config = dict(
    n_layer=8,
    d_model=192,
    n_experts=96,
    experts_per_token=4,
    d_expert=128,
    d_shared_expert=0,
    activation='swiglu',
    moe_layers=[1, 2, 3, 4, 5, 6, 7],
    router_score='sigmoid',
    normalize_top_k=True,
    routed_scale=1.0,
    balance_loss=0.000106,
    balance_bias=True,
    router_bias=True,
    init_std_router=0.00811,
    lr_router=0.00227,
    n_head=2,
    n_kv_head=1,
    head_dim=96,
    vocab_size=10257,
    norm='rmsnorm',
    norm_place='pre',
    norm_eps=1e-06,
    positions='rope',
    rope_base=1770.0,
    rope_fraction=1.0,
    qk_norm=False,
    attn_scale=0.102,
    tie_embeddings=False,
    parallel_block=False,
    init='normal',
    init_std_qkv=0.0567,
    init_std_o=0.0567,
    init_std_up=0.0567,
    init_std_down=0.0,
    optimizer='soap_variant',
    lr=0.00435,
    lr_mult_qkv=0.7,
    lr_mult_o=1.49,
    beta1=0.95,
    beta2=0.99,
    lr_head=0.011,
    grad_clip=1.0,
    warmup_steps=200,
    schedule='wsd',
    decay_fraction=0.589,
    decay_shape='linear',
    final_lr_fraction=0.0,
    batch_tokens=131072,
    seq_len=1024,
    doc_mask=True,
    z_loss=1e-05,
    train_tokens=639500000,
    steps=4879,
    dataset='wikipedia_en',
)
Below are experts of layer 4 (counted from 0) of a mixture-of-experts language model. Rows are named router (the router's row for the expert), gate (a neuron's input weights, with its number), up (a neuron's input weights, with its number), down (a neuron's output weights, with its number) and show model dimensions 0-191. Each number is 500 + 40 x the weight over its row's rms, rounded and kept within 0 to 999. Numbers have three digits each.
Before each expert's rows: a language model's description of what the expert responds to; "comes before" lists some tokens at least twice as common just after its tokens as in all text. This comes from a sample of Wikipedia text that the model never trained on. Tokens count by the router's weight.

# expert 53
Spaces, numbers, signs and line breaks in stat and results tables, e.g. −4, 0, %, ±%, empty cells, Notes and Pts headers.
comes before: " |", "|", "–", ";", " —;", "1"
router:433444524519485492488432473526545522479454525456535485485528446479503614488494504448491527485517507487421517521459469564480469449467517529500591473492567462365437496532527578539438522481474454504471548514518538498484424470518498486501511505421496578556514510470541529554534518512481459503485590493530538409462447535534468533478533512537503453487483479442480430486519426525482479519480474450539516496436538442566510539521416541514523519532533565585410471502524532507524536549458563509460499507490507545462500534450527458477541502504441533527504499428495554527513433503486513531
gate1:535494499501523483508376543513489494419540468483493535528553524496557562505509516438467497531461537520537491498485518565569415493502474508550527506476477484520542470482478497493431491501444512539560542594526538476530542488512537504556477546464498581508462519494497529533504442419474551556498523492486491504494484526542474574535520494463486446521568546486464455519481445440481532528539405431497439502529424533484547567463466463476512546478472492508473551484483518544428530484458472521534471469519511514470526427486566400594496479430441396434559497475447518470476475482546490505
up1:481517502480519527486379481485481532494505525520498516491525516468497530497513544441493552489442501548555460456498536544558464495493516518553529500448510487515471449494553491467482478533484512507555519476470508456478476452529556528531491530437522574527485511445568546493513513451491520478511514459512458539553479494527426537534591443543495455479573582481401443502458464440488544504556450422531439517504481493479574522443436520492518554494516513539472539462438564523473423502480519537498468526509616478508532477486568435549572488388394479505571497491503561465523545467502504497
down1:533520503470463478439507461538522507529470464497585440467556410525511527469478457549463469541461439433479558509453426522546532487544505520517464468500541469399447461415425446486503523559449534591555586504497476546500477468509434557522521459520488521465505421406523471496540472495511461477530549501475488420547498574463484501527490449490534431530516455525475462408432482550476425460528463525465483501506564407475544512540441462544465534480551504459513497503412550486481498479447467492456483496539487506495455473479548548506531530502532485522546474502502464504488469509499497483
gate2:435487489502482489476472481502465496424507452469490444556473456541462477525550463439524494558534528501433519464502502504457484472555511477544527539444537440498522480499513491533486518494516534466500516433555499483486474542497501611477484471429466516518479482509490465471526455536440507585564547533508525486476400485551493442450501528506523469540525495479498456453451477517537503545492525525561472456389507434608531495453503580474475540485525572570494555595452524507532490522501403550510555439463527501481584520534442412546504504508465544522446477441492504512445492510528428528
up2:483497495500487509502550517517501536459531476431441397527507486525560452509512468461509442495553563470539536465521522466513529475548478507568512520462561511523525490498528514503510505501530509530502513433551555532534515545520455698497505466424456494524508472440491530476510482483475505560488555499535478455488429451541498455437549546519486436517532503448543443469404498498538497519515496521544492475410492510622456485458564561491458487501526490537499541569477477527509472507459414511504517467422522475488526540523432427528513495511520533521421488421495503469487531482477441521
down2:545497545523473615474434515437538464470508560513498466505507507449537520491498478501453512502502481570567459471527536467394435508475471565475433524456522480432459498537447532443563492470506500490493510496449483537442577528510496525462474534558453464477474455567504432495507500508482490464413466498542618545520545469520430488533489517452483501493512553533524488452518477503526513464497506547548521468539500573541477489517526487480522476562529570481463502486575511538477538488588469463544488423515465538511512543558465530528502444500599433563421510470547476476442522544508516438
gate3:473505453555475529468520477489504532506456478495479554510509496488427578544503472454412502461548413505514537515459505492535479543473491502543507526508453542565546486553518401491467514502517485472477483506505591565487505506506544484476445544630455481469484503415544498520466548550509521495418467512515544512496442499463482468534435498495505470506428503539561478532517491505555540546379516487435547445485442490545494515494589543441488466507505532491527559520464456471486453480458530448517517526489531494483480457467498562621519472507458573550453474493548562553467449506564521494
up3:496515491498545522483574503488496528555402494495437487498602615467470492417519505458427516451514443447501538513503533565478488534521513470488507429454463475493481457542545447430485453514539549533507509539479501493474465426509462487481527476553368516529568491493633542501501552475502460472509507459459438482428522515536503480530491521466525499512492546489555430532527462564503510536513469511443473500481446526450501539550511433530492510472533528518522491503501451416525458480477491504471510447547531526545506459489486535539450447516536483541482520423554561540424429515478474471
down3:536512469507449496519464498483447521438553540494448549477546479502473537501439471507517514504466519516521518526533472489561566499511595446477515561567516459515480520470507409542530488484474473503505452482479527476463399509605484555424488504454496513507514491423540513471509435516533477505517436482497497517505476543524496402405524498524508520472496583468484488509555499495489438500551505468542499523544503461480522493463540458537509535452468556530521481682498514398508486520446497517460548548473438484425498484412533518587473488561500505539535489533494498506518497543458432497
gate4:454526507437518488424525494549437529532595475476458557482548448524460482465505525473544511517477525552516442487549513479481472488501451520506537500498517567508448527433495545529508565485544442481512494514473439524424516522482517450534522557494562508535482455544515575592503490530498474506570571484500560489428571474500440568444491533563454463530514522517525570512650493557541445513553513464535419454481511484484444504538496508558520499447516485493474538555551548523522489524471558501443467534493491498500531439515524463540547541437444487527494447533496518425506580464492497505
up4:496457519470464511411486493487655472534520506551506498506590510545528506522528494443483429522544491481366525515480472510535514491442580476521470547481495471409457551523480505524520536479572405487538484499474530444527570423463479504470500526475514464497482529555538486467509504469519493529420478466516589473447465473472490437521478568465550541526562523474508465505428537399420491464503452496527439538467508507470554492513489460474554524504497495571502548456548473504507456507456456501476496532465473495501497468511502548553534524507504540504565558519496510574464463526433484496
down4:427489515517516525501531514447442504481454465579455501515552447501472492529490511517508506525505523527556465483509556523524550530484508532487426531448477517517490509543437543424535543472517463485482469496489564511540543450472490444528567546580528458475449513482510523533352524509560443428480520518502436476491510487473477500500458514483527476532499458517483562492495539438533447496483530535566568503432490491490579548496503547514446562439414478503443528457486432551532541510459472474526539449436485482428433590499495501478472505426508421498519488535496526466421466457565552440
gate5:488494423535514501543486428482507476501523462505498481538567538512468544483473464490541524514489532444433529493521511494533475458464513499554479430547526558454469590459540532492504537538537507506482567591501565536552503496552467443490472443457443522497513490548566491494472526504475453474475413522474473525591472480502511531498507517413511498536544495462491494493518460480514522560546491517521481523493440445489541465415474461635468506490413513536383497482507554528485520608564448500456520486534458473481467454477531468484551536434457453454548486586472520502528496443522553509
up5:501533507425476531452497635500518523460501501493497588514483546494492400529507492489507474492473444553575408541508453504421516490549503453463493489452477476516497459574527475434497495505442527499456441464514439511442529474461574573509484503630542495487480478478428519482576453475521511483490565510519480526420508530487469551479465491574494500481534510585523474478476549478505459438445530460476510497463563527467485479574562495465523484481542506470590501550486483485522468419487512578487463488499522514513479520531518534524492488528531541524432496442557520523443499493428469467
down5:459488494552468453461489509515493466504483436486455435448536491445538609509526471480553502496468438528472558536539485478500576412485485551532434523550505500526510512528528528542513508491559510453580517468467497562466471486503548506540518529407473460475460562544507489498474501461406457460536518501543556492611471438566489447533439517451460520556502457489471436497457461483521459485482495491415442500455431454532466511497519538512477451470510458494522458514555469456449452602528522526480532481482548464480443512502478450505531534470556466489538463474489442517398549528515562504
gate6:442493519537556577499475523518438461538443501541551473482525481480532460554490525458525518469467488584461466452527566515472486512493567437516475470505496494490501486398505530550468537485554515508482507605569480472532450506500539587495472448495432555514405466421534517555486474461504542492536547542472498508494549511492474468509556461544535503489511461545488487551457545484512521419462488497430486513473550503440449538503494483470462525525448564482511524486452404479502472466538503528445508524465500450511395531507558532452512552533458427535461464478439517539415560427549515497
up6:455475491610504521490423546476446490492528490490482498539542508461523501512475497475525465426418532524376502438565554473492495508512500503542438431473529465505554472461530555453482592409527522531523463523532575539596462514495495581518513534503410511508469498526549506535476480477487482500547492492478513484541542479498547529495559506520483462485468433509483519531531534520528516585486466555423457488465551498507463509511497515473395556484469505439569533497480505475503440453491431531516452543463436465580479505459505506454504464481455554477493532483422528590468489490528534532
down6:495528489529471564435487423462413478496517437537524478490524503534448517485487526425506494578499482479529539516494527514485494468492509521487368487492515447421455533425534523466531569502536513591543463500422488523537511504493476472488492515419527517542518473530460519500575528420512532526548557478506461462494448480475519429474503496485581421446493499453579550534507519539479567511427491516524477477494488451479534424507494469527455521477460530416447517565515512487458532526508483500510496476559486481474505555551482560491463482472454486592486554492445451540524622505453524496
gate7:499584565493432535469474493497539426471522627541501502488513490541498486559526497524492558470478530536519483497540508569462474485489487541464470427527520491554439547499412482476509494520507487539559474569586516567423514567490538472543543566452423473507478476480480433452523475496550470517523498457516489455478512466529497481536429493559465440474507505441516492512493494474467460429530484433461526556457539467496574420433559493487465543453492516560470462506485481536432472509493520497496515559491476476460492502532484414496565575609515533511481513502496449515491510500584564490
up7:508571521497552564546476469572507470470496532573546485498463425456532459468461440522508416453484513396519488515391541470576500463477537526486543501538378544460455480511420448465548464533530512480469502541495470522480501456542518498507464548501453448452596470487475483505478478520450487522450501461535496499477514523476462567459512527554483498480502480506489485517489566437506459468562451490559561526487513561486585506538474537461532406502515506463472521543553521501465460476466477520477506506481539489494469516396531518530491550537459560510555501504503559542465419556565506483
down7:490535468572487457558592506478565497471508564471473491482470546527486457523458520486492482563476505454547523543511487579495494539513545470541517445511479493471422502573519475476500549401483505532497433400438526558423526453459419465529540463485465461499488432474514518523497521505438505550472583531466456496491476499453491436422560473546445580559497520531479571499558464502504550527496447478481521507487480481556530460529540522512522435470497476506519468471452455504463514534590429536495498490462561437509534499548482477413478524560476486507519513529561484498516466499519610510
gate8:590488423528555494505448524546446470460510492428458538438473524538551526533508477513494525552490432433512489476495485522562509468405460509533495506502486534488495456566517462506488498447459517474522535457501529518459474447563502510479571505526557466531493429516466524497473505582467534592508535457428460495537470493405541516508557569479468515467499508494512538504558487523545559484544487478631492523512481491483475449489520498437453599488511522502570526497482444442519489501496544413468500537519503550479480549529504522406514425524542579531457486536427489465507522452434491504
up8:528534559518553503492474489513503485492456469436478405489501475498434571520456472555513533410471494474535547533530584550521474494505471464530501455603468513447441488496483503516485500458517457582573558482515551479547443529485433526447426506477502522529486502513505460429541558512484529475479479497478460455513476551497506525427482548461464402466508467534536463450430441464543531510454507500483509536493573522522506567532501532470476510571533593460528543452463447432471480440476575464492511505501456491486553459487504492472455567486512543515471580491425493514493421448533551486
down8:498490554460481536497542472463471528490477485465519446540493473496509547504458545402585470524486479507537485541540525564509617474574485472412500549509505514530519531505508513465543525494566482515529566574506501456460468438532478521503487495496544486544547428479452569534498520562496483502490490478566507596514420505553499477550570455510512474531474491481503555455493428518447536549527501488457528533574534543495514481462517544552500498535534446526459462553511508520493514465496546442601539499405437449547463510502487384520509469522470556486555423473541545475484482514469431486
gate9:486522497500490468474521470521482599561486455482509538597474503498497581472573554428536507438499499527515517469530533566547500476476512491487450483446487470446503475482472519589511453497452535535567511498480556542467493492499462482482461495427432466529497490531483420484497384475466512495513498532471475556501574505485481412515507493491419480506415441515521488559489480505460516423526547437464522500422493427496521519514481506460455521497492454552509533474483471511537524489466502481465461466523502628472508499397484401504449515504507483522499499422450405507447529540534512453
up9:468464532484495507531448476511473423496494519499398469491495550465456434528527433524541455502487536467485467536491465468484420516480457549473556501502460531573486549526501529479531499523525460450520505516501523456517464514407465534543482536486492487510486543559538574519499606554576536517484512458507567477515494541508505541508501469481475492564590487505456503491385467486461500526482459563463483410505509528487556519480550553482422500431540522512533473465528450506516490536498503396548441502510452412526512566534471547513602581470496586543489464526525535481545548514503495518
down9:558427525601490414502429488501477470566547518445501455576495546487523530466532500517499507528538483524477513491468461447442495563489494425501461563420488469494587551499461582561476457477519487526461499457480551496558582590465535522478515513531481525458552457553463506516463501471543509487481485486527515499535526509458495520495466580513439513524480513505442476471543491386478494454509527454523517439478505543514456474518539501474521429530488499519475507507522512463473472474522514488551520577507440441448484459561552506508547571506513519484499441481508473450503625508447557598
gate10:460537472508493516536526435516473528509480431515534528520557487533522482517473458504540540507473507473482483491502519530584505486393477596504491527541442502415532563497518463561509529456548521555494456520516513475567458460529506504517499482488530536450471507484505468495495476538423489487492445551554454484553542565486516526508584485497561499441550452495523516513579461553414471532553530405488476538468494464507508464491582527547471451512524445474472521533484426573488411500581471452410559479493478531502462540450550552575443536549487451471473500496533522524468458459488552430
up10:512542418472490548466534478529482465550516485481480489454579468480524487457476514446545506499532458355480536490516513587471534410487427495487434491533474564462497502581579503490509486487507553472463545534522497439490514472532557395583506470510454562530537520510451482487490441502449486503576431575519490507489511461514577449537537523531401492487539494481476476525545504526490521522560568497546514457430466435555446567504573463461510459521511471441427442585511502523515499505500455470494521475484528486477518496437485460442477493540511483531497500484491453540499514471509509468
down10:444559473512454542571447475481539494467470477502463382513437591509517512512520433511487443502482509431515454528477460541481532473501478514471535495435501525529481436474507534504531524502553524461555454499490537516544515499477457426427528575516554543428511452507469585439473494579495499498520565487414462482535454526437522519530483451513522518491422496524457474527463478506509484453503517537501433501501473501451477496539611548505553475470460477428520431490484451466491583538532488461502518506517433569496458514528524579504510519522432494500531441523560563459481469533427559517